config.toml
num_hidden_layers = 9
hidden_size = 256
n_experts = 128
experts_per_token = 4
d_expert = 192
d_shared_expert = 192
hidden_act = "relu"
moe_layers = [1, 2, 3, 4, 5, 6, 7, 8]
router_score = "sigmoid"
normalize_top_k = false
routed_scale = 1.0
balance_loss = 0.0191
balance_bias = false
router_noise = 0.1
shared_expert_gate = true
init_std_router = 0.0127
lr_router = 0.00177
vocab_size = 16384
norm = "rmsnorm"
norm_eps = 1e-05
tie_word_embeddings = false
optimizer = "muon_variant"
learning_rate = 0.00963
beta1 = 0.93
batch_tokens = 131072
max_seq_len = 256
train_tokens = 794400000
max_steps = 6061
dataset = "wikipedia_en"
Below are experts of layer 4 (counted from 0) of a mixture-of-experts language model. Rows are named router (the router's row for the expert), up (a neuron's input weights, with its number), down (a neuron's output weights, with its number) and show model dimensions 0-255. Each number is 128 + 24 x the weight over its row's rms, rounded and kept within 0 to 255.
After each expert's rows: a language model's description of what the expert responds to; "gets" lists some tokens that make up at least twice as much of what it gets as of all text. This comes from a sample of Wikipedia text that the model never trained on. Tokens count by the router's weight.

# expert 23
router [105 106 134  92 119 137 104 141  82 101 127 121 135 152  93 156 117 147  83 118 147 100 112 151 128 137 106  90 126 143 104 118 148 160 116  98 155 152 151 127 140 131 109 151 143 107  96 126 133 145 122 127 156  90 101  98 109 123 147 113  98 131 161 128 161 103 132 159 105 151 128 125  85 126 157 152  95 166 157 132 149  97  95 136 161 135 124  77 133 109 146 168 108 132 150  95 109 135 110 155 159 135  98 166 124 101 150 122 120 151 151 108 136 102 139 113 100 130 118 129 162 122 101  95 157  93 160 104 102 124 158  99 109  91 166 153 108 107 138 148 127 110 158  98 177 105 125 159 107 173 109 109 106 147 151 150 129 109 145 149 110 132 140 148 160 111 143 155 139 135 154 124  92 126 141 148 106 111  98 104 136 143 155 151 160 110  93 154 146 119 140  97 118  98 108 161 142  93  97 150 169 152 168 153 125  99  97 152 168 145  92 165  93  94 151 156 130 156 117 142 159 152 129 102 174 157 120  97 104 123 104 148 118  96 105 154 102 117 100 116 194 118 118  98 160 156 136 134 115 118 140 131  99 170 113  93]
up0 [ 96 125 136 119 107  88  86 142 196 126 117 155 154 161 142 148 120  96 132 173 113 148 121 152 127 114  98  89 149 114 122 147 105 121  71 112 106 162 128 118 108 125 150 185 133 126 147 114 151  93 114 159 171 129 154 117 109 101 134 132  64 145 118 107 127  80 131 196 105 131 133 111 121 117 149 117 131 163 142 152 115 112 116  97 106 151 117 137 128 100 131 129 152 128 141 128 132 101  95 127 109 108 137 123 123  87 156 125 114 169 154 132 141  96  87 158 106 165 129 150 146 102 163 111 124 108 129 152 111 128 134  94 133 142 148 169 122 137 116 102 156 115 168 130 155 113 103 144  90 115 135 118 175 153 152 109 176 149 129 136  92 133 139 123 179 102 100 143 128 141 169 157 119 117 138  86 113 154 108 120 142 139 100 171 125 107 117 144 124 166 149 161 183 107 112 137 156 124 116 165 123 161  99 131 146 137 134 138 197 156 173 141 127 128 129 147 155 102 122  92 159 127  79 118 111 122 127 143 107 172 133 109 117 117 156 121 135 130 108 157 134 147  83 117 134 121 101 158  94 137 122 113 108 152 113 133]
down0 [ 90 114 132 118 115 119  89 124 104 114 114 121 134 100 131 140 115 128 129 166 134 114 112 132 127  90  95  89 159 146  76 134 150 153  92 132 122 176 138  93 104  84 200 134 143 153  92 173 158  81 107 130  89 160  94 139 105  92 147 147 139 139 107 137 120 132 207 123 100  94 122  88 111 115 113 113 152 142 130 123 115 165 102 131 135 102  85 163 122 113  90 150 171 126 144 133 151 135 132 119 138 107 135 126 178 140 119 126 111 156 145 154 135 116 151 134 114 132 143 146 130 106  93  94 128 111 137 116 117 123 138 134 113 110 109 176 148 132 122 123 117 101 159 131  99 126 172 125 126 129 129 118 158  91 117 104  95 132 102 146 102 117 152 134 106 167 125 100 149 133 195 147 144 123 110  93 175 135 149 125  99 150 144 130 103 120 132  93  82 196 104 113 103 107 105 136 122 151 102 141 140 148 134 114 125 132 148 157 114  89  99 122 149 155 150 132 145 112 100 116  87 166 122  91 137 170 132  94 138 112 125 110  82 153 130 168 114 137 139 113 143 121  95 132 155 155 125 114 154  99 151 167 121 128 103 118]
Description: Commas, and, or, is, be in running prose and table pipes; also verb-linked in as in results in.
gets: ", ", "and ", "was ", "other ", "is ", "or "

# expert 59
router [141  96 130 169 142 150 145 129 129 102 131 143 103 170  86 140 141 136 125 130 162  97 113 173 118 139 144 117 112 141 105 142 142 164 125 146 131 185 104 157 141  93 142 119 134 117 174 135 120 143 133 105 151 126 133  97 103 103 133 158 108 160 113 106 144  96 136 142 134 146  95 111 103 121 135 158  76 115 177 152 131 122  73 180 112 138 111 128 133 149 121 153 137 127 143 103 116 107  94 124 159 136 132 131 133  95 161 140 145 148 137 117 107 115 159 112 118 105 120 141 160 120  92 121 132 128 141 102 128  98 129 115 170 137 146 138  73 181 110 134 101 117 144 100 124 124 112 173 142  99 112 123 145 115 165 139 130 140 124 147 117 139 142 133 128 161 114 165  98 127 122 122 100 142 107 147 135  94 106 137 172 115 123 150 170 132 107 171 106 124 154  76 115  97 122 137  85 123 118 148 159 129 115 172 113  90 113 187 119 135 109 152 172 134 123 180 115 160 156 121 149 160 146 128 155 162 152  96  90 150  77 161 108 125 126 157 137  92 151  81  95  81  97 113 159 102 149 175 115  96 103 109 127 137 135 101]
up1 [149 117 119 118  93 109 152 152 127 155  86 152 146 115  83 103 133 155 125 133 124 112 156 175 147 148  99 100 175 122 137 119 131 114  89 130  90 121  90 135 103 139 110 159 123 145 107 177 124  72 127 114 147 146 126 107 118 146 126 149 137 134 111  96 101 110 135 173  95  95 116 118 103 149 131 107 123 139 123 133 104 124 118 112 113 100 157 160 163 123 127 143 176 117  63 149 140 115  94 137 196 111 130 143 128  98 150 147 109  84 114 107  80 104 106 104 105 118 157 138 119 149 105  82 145 129 160 110 128 143 131 134 112 140 152 133 104 120 114 109 124 122 139 111 138 155 157 116 116 127 140 109 138 119  77 123 137 111 111 103 123  91  99 148 163 133 114 146 170 141 100  96 131 127 137 152 158 138 150 141 108 144 130 116 121 137 139 135  83 158 222 120 131  99 144 122 135 174 135 109 113 136 175  93 140 161  95 108 125 124 151 113 134 167 127 155 120 155 118 136 171 171 140 108 152 177 112 137 159 173 168 138 132  81 119 144 127 112 120 121 109 119 116  91 127 150 123 119 101 107 152 141  75 124 109  92]
down1 [147 176 104 128 129 146 120 126 124 130 110 123 124 173 156 122 116 116 147 103  66 134 125 123 140 129 142 109 138 132 170 138 114 164 139 155 133 166 142  93 157 131  98 102  84 112 115 157 127 113 126 131 120 103 114 102 132 144 138 112 101 126  85 149 143 206 166 134 112 134 126 156 117 125 150 148 127 135 104 129 120 108 138 140 118 174 104  79 153 141 124 109 127 127 112 121 103 112 110  85 123 172 124 104 156 113 132 170 156 121 115  94 157 151 145 103 169 178 133 137 106 133 159 131 107 120 115 195 173  98 100 111 130 143 140  93  90 126 124 118 129 142  96 152 119 147 159 152 115  87 144 117 133 133  57 105 144 119 184 131 121  97 129 114  87 129 153 128 100 129  91 154 154 135 110 149 104 135 107  95 123 129 139 117 125 122  76 113 102 113 101 125 113 115 101 155 127  98 107 180 121  88  88 171 172 180 102 147 170 158 119 152 127 109 159 121 158 140 146 149 154 136 153 106 110 100 119  86 119 128 109 136 127 129  87  81 130 132 122 120 154 103  99 116  98 134 102  96 133 126 144 133 128 139 136 128]
Description: Prepositions and temporal conjunctions heading a phrase, like by, with, from, for, between, after, until.
gets: "by ", "with ", "from ", "for ", "to ", "after "

# expert 2
router [117 101 122 116 130 132 106 137  82  98 149 143 154 142 110 159 137 128  96 141 156 101 110 142 122 157 102  79 122 144 103 105 150 153 120 110 154 144 158 110 148 140 111 161 136 115 100 103 115 167 115 131 156  99 103  89 102 117 150 123  93 128 155 126 154 110 156 146 108 153 147 129 110 149 156 148 108 161 145 123 147 102  96 153 158 141 123  79 148 122 144 156 122 158 128  96 114 117 110 152 136 136  86 155 128 104 166 113 121 153 151  96 128 110 148 104  98 102 124 138 154 121  93 100 159 102 142 117  99 130 130 117 121 106 166 124 115 112 123 149 128 107 155 122 186  98 121 148 103 171 103 103 110 139 150 155 130 103 147 154 111 121 146 156 157 133  98 152 128 134 149 127  95 118 133 151  98 107 104  94 115 139 153 156 150 106  74 161 134 116 120  98 107 101 112 163 126 100  89 156 165 165 201 135 115  98  99 156 170 153 113 148  99  90 151 166 127 154 128 129 156 150 136 101 164 156 110  97 104 124 112 155 122 106  97 158 100 125 128 113 177 112 100 100 161 154 155 143 109 101 152 142 102 175 107  85]
up1 [137 154 118 150 150 116 125 143 110 132 114 117 170  92 133 159 162 165 144 147 143 129 145 160 133 127  92 109 114 128 108 173 145 117 133 115 147 116 127 144 125 123 135 139 119 100 139 100 161 137 131 120 128 106 129 136 109 107 124 131 115 141 107  93 173 114 102 134 115 108  88  98 142 127 167 161 120 111 138 127 120 104 136 194 141 157 141 139 152 135  87 181 182 114 140 150 103  98 101  96 148  84 129 137 123 174 146 122 106 100 129 159 122 148 151 108 133  79 144 117 140 129  74 142 147 143 142  88  96 162  93 140 106 134 103 123 143 144  75 161  92  95  98 104 140 138 130 177 125 177 114 133 133 124 109 191 115 150 103 135 108 100 133 219 144 111 142 150 104 116 168 122 124 129 137 117 147 134  79 126 123 133 157 114 143  89 103 130 115 111 110 160 130 137 101 123 129 147 131 155  89 149 131 114 142 165 134 172 137 120 124 141 131 167 173 135 134 172 134 147 118 136 143 117 130 132 117 169 124 149 151 177  78 129 148 122 133 145 161 111 137 120 145  98 126 142 125 140 146 150 157 174 152 145 128  75]
down1 [165 103 129 196 110 134 132 125 116 146 142 130  92 108 140  82 119 138 137 120 108 119 146 146 150 135 155 174 156 135 164 114 109 103 134 143 138 144 141  85 131 112 123 170 155 112  95 138  94 122 162 117  87  80 154 114 150 104 147 110 111 114 139 123  98 139 125 147 112 121 168 144 149 117 107  89 108 114 131 110 108  97 160 120 100 119 140 136 151 132 104 154  92  93 153  97 126 100 113 100 129 111 119 113  86 149 110 111 118 114 117 198 113 112 119 100 151 140 128 161  73 100 144 104 113 109 113 102 151 124 163 111 125 139 161 101 119 127 185 121 102 115 135 129  96 113 130  98 165 119 127 134 124  93 121 129  93 119 173 147 150 127 126 138  97 121 122 123  73 148 144 155 171 155 136 106 127 118 187 116 146 116 154 148 152 117 155 142 116 122 148 124 128 105 113 114 148 128 141 139 125  76  80 187 146 125 117 159 126 129 102 151 148 148 121 153 152 100 143  89 108  98 144 137 137 135 112 164 161 126 154 114 122 140 151 116 112 102 146 161 155 134 148 110 109 132 134 123 111 186  75 166 108 103  94 188]
Description: Coordinating and list tokens like and, commas, both, including, line breaks, "- " bullets, and "of" after consisted/counts; also place-name starts like Los, Mount, San.
gets: "\n", "and ", ", ", "The ", "s ", "other "

# expert 56
router [130 101 110 159 109 131  95 138 115 111 133 124 136  87 110 126 112 142  93 172 136  81 115 177  84 112 123 129 108 115 137 139 142 160 112  68 136 170 139 115 174 114 103 129 124 121 136 167 149 130 121 181 135 122  97 124 171 164 133 120 104 142 148  85 145  92 155 158 131 142  82 150 110 148 155 137 116 118 171  92  92  93 112  85 161 133 158 168  88 124 114 154 157 146 162  82  91  58 136 130 140 136 117 124 160 126 161 167 162 131 103 108 139 126 165 119 120 128 172  88 164 120 103 146 132 164 105 105 126 141  92 122  97 170 128 109 114 111 158 162 112 136 137 124 154 123 207  88 106  98 105  83  93 156 157 154 143 122 148 145 124 150 144 146 126  96 108 157 162 139 119 146 107 144 119  98 124 156 111 134 140 114 133 128 142 120 130 148 128 133 128 110 110 108 128 144 142 117 109 150  99 138 101 109 117 111 100 134 134 147 165 138 123 139 149 135 156 130 138 121 172 136 147 121 137 123 128  99 109 139 122 151 134 120 106 154  92 106  78 141 110 135 106 111 110 148 122 106 117  97 119 118 113 168 137 101]
up0 [117 130 108 157 127 134  87 159 118 109 115 134 138 140 146 106  60 126 133 141 145 111 109 104 123 169  83 150 125  99 129 129 117  85 122 159 140 132 126 147 108 159 104 132 141 126  85 131  97  91 139  93 106 106 105 131 135 129 157 154 186 121 143 124 140 148 113 161 184  78 159 134  95  90 130 107 127 115 124 133 121 126 115 122 145 169 167 172 113 127 113 142 125 140 115 123 120 131 118 160 149 121 119 127 126  81 131 137 154 165  99  94 156  98 130  92 151  92 154 133  88  99  92 131 108 135 137 119 169 165  80  80 131 154 160 117 129 134  94 153 111 131 124 154 120 144 114 182 171 183  85 113 142 117 157  74 117 123 165 123 122 129 129 150 139 119 134  90 121 149  72 107  89 159 149 141 116 160 117 123 109 147 140 136 134 125 115 178 161 112 108  78 157 142 112 122 146 121 103 131 126 140 138 111 123 124 148 138  85 123 115 174 170 128 157 116 139 110 128 125 145 112 123 106 140 141 122 135 103  76 134 159 147 100  97 114 132 108 122 127 136 119 147 106 144 110 138 103 175 114 162 114 138 149  71 118]
down0 [121  94 137 133  70 120 106 116 103 119 136  88 135 146 127 160 176 132 129 124 121 145 130 131 145 148 143 118 190  72 186  94 152 130 117 127 170 102 116 146 134 138  96 108 130 167 124 138 173 134 141 153  82 132 126 152 100 126 160 135 142 117 141  91 140 109 102 138 119 138 145 111 131 129 158 111 152  97 194 152 152 123 104 164 159 141  82 120 122 134 136 116 125 168 136 139 126  85 167  86 131 122 172 110 132 129 137 141 130 140 111 116 105 109 154 114 144 141 153 137 135 154 118 109 152 145 148 144  98 156 111 103 140 155 105 125 118 112 115 145 167 115 139 152 140  95 102  99 179 130 137 127 127 134 104 126 105  96  97 114 137 144 186 104 101  94 114 156 116 117 131 103 143 165 193 126 146 135 145 127 158  91 142 154 139 121 120 108 128 106 139 153 115 157  92 120 134 101 134 122 146 156 138 119 129 153 185 173 107 130  82 131 101 140 117 122 121 102 146 137 104 148 124 135 136  99 116  95 115 125 100 150 123 103 187 125 109 145 178 174  77 160 127 131 163  97 110 107 112 144 107 172 104 110 140 111]
Description: The word as (known as, as usual, as early as) and conjunctions like when, because, although, plus make/made and coordinate slashes.
gets: "as ", "/", "/ ", "made ", "As ", "when "

# expert 0
router [103 102 135 105 133 127 114 142  82  96 122 148 146 151  90 157 135 151  97 128 149 108 105 145 127 139 107  90 122 153  99 106 151 162 102 103 151 160 162 135 137 129 109 159 130 104  89 116 128 144 125 120 148 101  98  83 107 122 156 105  93 129 156 138 155 112 145 150 100 158 138 122 111 138 147 146 106 168 154 114 158  97  99 148 160 152 145  79 134 109 142 160 116 147 142  92 103 150 103 154 151 139  91 165 141 100 167 115 137 159 150 113 137 117 146 115 102 128 127 136 157 125  94 104 158 100 143 102  96 130 144 121 119  93 170 135 120  87 135 155 122 122 162 108 165 105 136 143 102 169 104 105 119 146 159 160 126 102 154 162  98 119 129 152 156 116 118 158 131 138 154 129  93 125 139 154 111 115 105 106 131 142 147 144 168 112  79 158 150 123 149  96 114  95 114 162 121  98  93 153 159 155 165 147 119  98 102 154 160 150 107 158 107 108 151 165 126 154 131 145 158 162 129  97 169 154 112 118 100 124 108 147 118  98 103 158 104 116 112 105 182 107 120 111 166 144 158 149 107  96 140 158 105 179 106  86]
up0 [109 111 104 135 129 123 133 128 110 100 137 110 110 118 100 161 152 105 142 108 165 130 134 131 141 111 163 117 112 116  89 153 118 167 129 121 126 113 126 168 141 134 181 151 135 149 110 109 116 145 103 152  83 160  81  90 143  89 189 110 123  97 101 143 148 145 127 138 100 128 133  94 132 131 118 172 111  99 139 125 148 113 101 110 150 111 162 163 116 130 110 163 106  88 157 103 130 167 104 153  98 137 114  87 110  90 119 128 129  98 132 161 148 204 101 158 133 134 105 126 149 132 107 152 135 112 106 122 127 118 116 138 126 128 105  97 129 143 151 123 116 147 154 148 134 146  85 125 112 127  50 112 141 109 170 142 141  86 139 149 135 126 104 120 140 101 158 110 125 145 149 113 106  76 134 146 124 126 110 109 121  87 172 106 102 126 169 158  84  98 131 103 100 106 123 111 170 121 101 164 155 114 144 132 118 114 139 104 140 119 106 108 161  94 146 161 160 118 137 103 170 145 180 136 159 164 106 125 145 139 115 102 107 152  95 110 162 124 103 178 124 135 113 120 105  90 118 114 142 141 157 144 115  90 160 155]
down0 [105 141  99 157 138 106 146 157 126 156 119 149 136 119 145 110 103 153 122 103 169  96 128 114 154 131 126 139 148 119 144 156 169 119 102 120 115 154 116 119 145 101 143 131  97  92 152 103  72 133 139 138 161 154 118 120 125 118 122 151  78 158 102 139  96 121 126 129  86 132 158 115 122 161 123 154 138 137 156  97 115 109 124 122 151 116 109 140 192 128 121 120 125 153 130  86 128 101 164 125 147 132 152 151 143 151 115 123 117 103 192 156 126 146  82 138 139  87 120 148 144 105 114 109 118 117  96 146 132  77 109 113 120 115 100 133 128 125 115 118 150  81  96 113 106 131 147  98 107 106 167 154 130 136 143  83 140 116 126 160  98 134 121 164 114 131 118 136  88 123 111 172 109 179 143 171  94 146 143 159 131 147 113 106 120 142 124 183 103 141 126  82 137 150 150 128 111 151 138 146 122 127 178 144 129  88 131  86 115 107 144 124  93 156 147 144 161 106 138 143 142 138 130 159 164 103 154 106  94  91 116 137  81 112 172  96  55 167 157 160 116 133 145 106 150 134  83 129 107 169 106 154 120 144 156 120]
Description: Linking words in biographical and census prose, mostly "was" after He/She, plus "and", commas, list dashes; e.g. was elected.
gets: "was ", "and ", ", ", "- ", "; ", "a "

# expert 3
router [107 103 125 109 135 151  97 143  69 100 117 152 144 141  93 151 149 142 100 100 148 108 115 136 130 136 106 104 110 160  92 113 146 157  93 117 150 155 152 124 121 128 104 153 138 110  86 122 139 138 138 128 155 110  97  89 103 115 137  90  98 147 141 149 158 126 135 146 102 167 131 146  97 148 150 133  91 183 143 129 152 105 100 143 156 139 124  90 148  98 149 161 111 142 130  93 110 136 107 144 144 130  86 167 142 100 148 118 131 158 148  85 122 119 135 125 103 110 125 128 158 145  99 102 150 109 172 108  99 114 143  89 115 101 167 159 112  97 147 146 115 117 163 105 162 106 127 140 110 150 104 111 109 150 155 158 132 102 160 155  88 142 136 148 159 106 123 166 140 138 151 121  95 125 154 151  98 125 104 100 119 146 151 139 171 103  72 160 140 126 125 100 118 101 108 157 132 102 101 154 162 166 158 150 108  99  96 163 164 140  98 165 123 108 141 155 121 159 117 127 150 153 127  99 167 155 116  80 108 114 105 152 123  91 105 155 105 126 119 114 180  97 123  98 142 133 153 133 117 107 123 137  98 183 121  95]
up1 [115  96 146 149 115 109  93 140 112 104 155 123 102  80 134 136 108  88  79 111 140 124 137 108  85 139 127 154 111 119 121 160 168 139  84 107 160 157 126 160 141 124 136 102 141 128 111  87 124 109 135 133 105 130 107 158 143 124  99 131 104 149 134  89 131  69 120 122 139 118 102  98 143 126 120 129 112 136 116 115 154 115 114 160 111 123 156 161 137 149 110 114  84 131 124 124  70 138 139 119 139  84 153 132  78 126 164 118 114 119 107 118 103 158 105  84 102 151 180 143 143 158 136 174 147 107 181 140 110 130 107 105 112 182  91 159 116 124 181 159  92 162  97 142 114  79 132 148 106 128 103  99 112 134 139 137 129 112 133 106  92 113 145 118 143 123 169 143 126 117 112 146 172 106 143 109  94 123 115 100 127 138 153 125 109 127 135 162 177 118 120 158 111 115 108 141  86  98 121 111 120 138 139 116 108 114  94 143 140 155 102 149 119 136 144 157 106 118 125 125 100 147 151 108 142 152 120  54 147 104 124 131 118 118 185 185  86 170  95 146 108 128 140 115 122 108 142 112 104 102  94 155 101 130 131  98]
down1 [ 88  93 139 133 133 136 141  92 114 125 128  93 143 104 131 107 140 126  75 133  87 113 154 114 149 136 153 114 133 153 156 133 152 113 116 101 149 162 132 102 119 169 149 150 169 140 137 130 126  81 147  86 119  88 143 102 139  93 111 121 155 119 121  94 129 126  98 114  98  95 106  87 163 119 128 116 131 115 152  99 119 144 136 149 142 118 121 158 153 126 171 107  97 163 123 131 123 144 125 158 112 168 153 135 105 159 117 185 123 115 139 161 137 165  56 112 122 176  94 156 153 143 153  92  91 145 105 132 117 155 123 127 157 112 164 146 126 145 137 117  70 151 120 115 149 131 120 112  62 152 119  95 121 109 110 143 142 119  92 124 126 138  97 138 107 136 181 164 176 117 131 124 136 138 115 122 143 142 187 137 162 139 109 152 136 173 116 124 120 148 121 157 103 137  91 119  99 133 117 119 152 144 155 140 129 136 150 157  88 124 134 167 122 148 132 123 111 145 134 130 149 185 101 152 156  99 179 140 167 106 140  89 161 108 122 134 143 123 128 134 157 124  71 134 135 153 100 149  92 127  85 141 137 127 124 134]
Description: Prepositions and connectives after a noun, like in, of, by, that, plus markdown table separator rows and See also headings.
gets: "| ", "in ", ", ", "\"", "that ", "by "

# expert 25
router [109  97 145 110 134 141 117 150  92  96 128 129 131 138 109 151 133 152  95 116 154 103 113 139 110 148 105  81 118 141  98 109 153 163 110 107 163 157 162 126 143 118 118 165 133 112  98 109 128 146 144 121 150 104  95  93 116 119 152 102  94 147 149 133 154 122 137 155 108 172 134 127 115 152 150 132  96 172 160 116 158  99  89 154 159 151 145  86 128 114 144 155 116 159 133  98 107 119 108 150 156 135  84 163 135  97 169 102 147 152 147 102 139 126 150 114 100 105 131 146 152 126  97 106 162  97 154 110 101 114 135  99  89 104 161 152 109 108 128 151 121 101 159  96 190 109 120 140 111 156 104 104 103 142 161 153 129 105 154 154 113 105 144 158 159 109 142 152 117 140 153 125 100 128 126 142 113 122 106 101 117 130 153 149 158 111  67 162 146 138 157 103 117  99 110 158 127  96  98 149 148 151 174 148 120  96  96 154 156 152 120 156 112  98 144 165 116 161 131 140 154 158 127 103 158 160 106  97 106 101 107 153 125  98 105 154  93 116 110 101 178 112 122  99 139 140 162 143 113 106 138 149  97 181 116  94]
up0 [110 123  95 160 121 132  93 132 129 106  99 172 138 102 167 165 105  93 179 107 116 166  97 133  97 142 149 134  91  90  92 134 134 165  95 124 115 141 140 115 107 113  90 151  84 118  82 131 125 162 118 113 147 114 144 147 152 142 135 109 155 134 102 156 145 128 128 151 169 154 164 161 120 133 137 147 120 147 141 137 147 177 120 124 152 151 117 111 102 100 161 156 153 128 118 122 127 122 120 116 103 113  93 154 123 114 100 135 113 135 123 119 111 107 165 150 132 119 145 129  76 106 114 137 130 129 109 115  86 142 136 112 134 114 152 150 130 125 166 156  97 122 144 174 147 144 152 103 123 139  82 109 131 137 101 192 116 120 123  69  84 132 100 113 162  97 145 170 111 150 142 118 108 152 139 138 129 150  98 144 144 109 156 105 114 181 127 184 120 125 109 122 128  91 136  90  73 162 108 161 147 124 153 153 132 140 107 124 155 132 121 190 170 109 157 141 141 112 111 132 106 135 138 137 108  77  74 138  77 155 143 126 121 124 149 138 133 139 170 110 126  85 126 131 100 102 105 122 175 119 141 135 127 124 119 121]
down0 [136  98  92 150  95 121 123 109 141 148 147 152 149 166 164 168 106 120 122 132 129 109 128 107 116 149 131 154 128  98 109 112 171 105  65 145 121 122 172 108 161 135 121 173 170 152  86 153 110 113 114 126  76 123 130 120 130 124 129 102 146  67 130 138 163 104 144 134 137 121 146 154 119 142 114 129 109 163 133  97  78 155 153 109  84  86 127 128 121 113 144 137 132 151 144 122 107  91 112 159 132 147 101 127  97 124 100 107 153 128 125 152 146 189 118  94 145 125 129 119 177 114 126  86 140 142 123 152  84 151 112 170 135 125  74 135 102  90 146 163 134 134 110 153 132 123 115  97 119 174 114 151  97 118 170 148 146 123 100 110 172 124 107  81 147 141  85 128 115 117 128 159 128 108 100 134 129 185 121 127 111 102 149 121 120 118 132 108 113 120  97  92 140 141 142 142 123  92 124 131 135 148 145 126 131 169 112 136 142 168 167 118 133 130 138 135 118  81 147 142  93 118  85  93 125 109 157 153 130 117 192 132 132 123 129 133 123 130 142 135 114 111  98 131 140 175 131 121 160 160 155 180 165 135 152  90]
Description: Three-letter country codes in sports tables (USA, FRA, ARG), plus "as", "in", "of" and "with" linking phrases in prose.
gets: "as ", "in ", "In ", "States ", "R ", "7 "

# expert 32
router [111 106 120 102 135 125 120 135  73 107 133 116 115 153 102 167 154 148  98 140 159 114 121 146 122 161 103 104 105 153 102 135 148 166 111 121 145 160 173 128 144 140 122 150 134 126  87 111 114 166 132 136 154 100 110  82 108 125 149  96  99 114 151 124 153 106 117 150 103 183 130 119 108 146 147 152  91 175 155 130 158 102 102 146 161 160 148  80 126 114 162 148 139 135 128 102 113 141 112 162 147 140  89 164 130 110 150 118 132 158 145 113 124 112 142 142 101 105 119 143 156 141 113 112 149 104 157 127 100 119 125  93 110  88 155 158 117  95 149 152 106 104 157 113 190 107 110 126 104 146 100 102 116 143 152 154  98 102 150 151 104 131 135 157 157 108 131 158 107 123 151 128  95 130 139 146 101 117 103  94 138 167 149 144 164  90  61 162 136 119 133  93 103  98 110 160 117  99  92 149 166 153 150 162 109 100 102 157 157 169 112 167 101 100 147 160 138 156 125 126 153 156 112 111 166 151 105 113 108 140 120 150 121  94 112 160  86 140 106 121 173 114 124 108 145 124 145 136 114 115 137 120 105 157 111  91]
up0 [ 79 122 121  94 139 133 145 151 121 137 139 114 157 115 100 153 126  98 132 139 161 138  94 137 168 164 160 132 143 162 129 158 144 109 121 118 143 131 124 116  83 103 117 167 110 143 124 123 182 150 113 154 131 110 106 156 138  87 168 112  76 127 136 117 123 120  96 167 121 127 138  96 127 106 137 201  86 100 149 138 120  82 133 166 142 150 133 105 139 111 176 146 110 135 133 161 118 148 139 129 130 128 116  99 127 152 150 112 100 120 157  98 104 106 147 123 108 131 100 114 197 158 131  99 138 147 115 193 107 191 147 142 158 108 143 105 119 123 148 161 118 119 180 114 165 131 143 110 145 122 107 145 107 124 141 148 112 108 125 109  97 129 113 144 122 165 114 140 106 128 109  98 107 125 155 124 118 107 172  99 153 153  93 117 157 146 106 113 117 134 161 129 102 172 112 143 145 101 132 154 146 139 136 149 119 123  83 146 129 105 147 101  83 122 149 105 125 140 169 139 128 116 153 139 148  90 154 148 129 100  77 145 102 109 134 161 137 164 104 111  88 158 137 153 152  89 161  74 113 133 117 115 126 117 152  99]
down0 [146  90 120 134 140 156 134 124 152 105 121 137 119 135 117 108  99 124 160 120 108 142 138 140 137 122 133 156 114 111 154 141 141 140 119 199 117 132 107 178 131 166 138 150 126 122 142 133 139 125 127 120 118 127 172 139 104  96 137 126 134 125 122 104 118 132 120 118 146 153 144  95  96 204 123  88  79  79 107  96 170 123 122  80 104 116 130 131 125 150  97  88  96 126 130 130 141 149 118 141 123 180 112 120 124 136 138 175 122 125 144 158 147 144  83 136 187 119 118  97 165 152 153 118 109 119 138 137 118 127 123 153 140 170  91 131 138 151  75  93 100 138 112 120 129 122 150  82 128 122 147  99 125  71 115 119 151 129 154 174 115 111 166 111  93 130 117 117 107  87 109 118 130 147 107 128 102 163 192 121  99 130 112 157 107 133 112 153 131 122 158 109 111  96 147 130 126  93 161  97 112 163 135 109  77 121 155 112 130 163 170 102  98 126 117 142 121 140 111 133 120 143  86 171 101 110 146 101 114 152  64 143 108 128  94 139 103 106 127  77 130 129  97 109 129 130 132 137  89 163 131 116 128  94 121  88]
Description: Locative prepositions introducing a place or period, like in, throughout, during, within, especially "one of the few ... in the city"; also table pipes.
gets: "in ", "| ", "In ", ". ", ", ", "\n\n"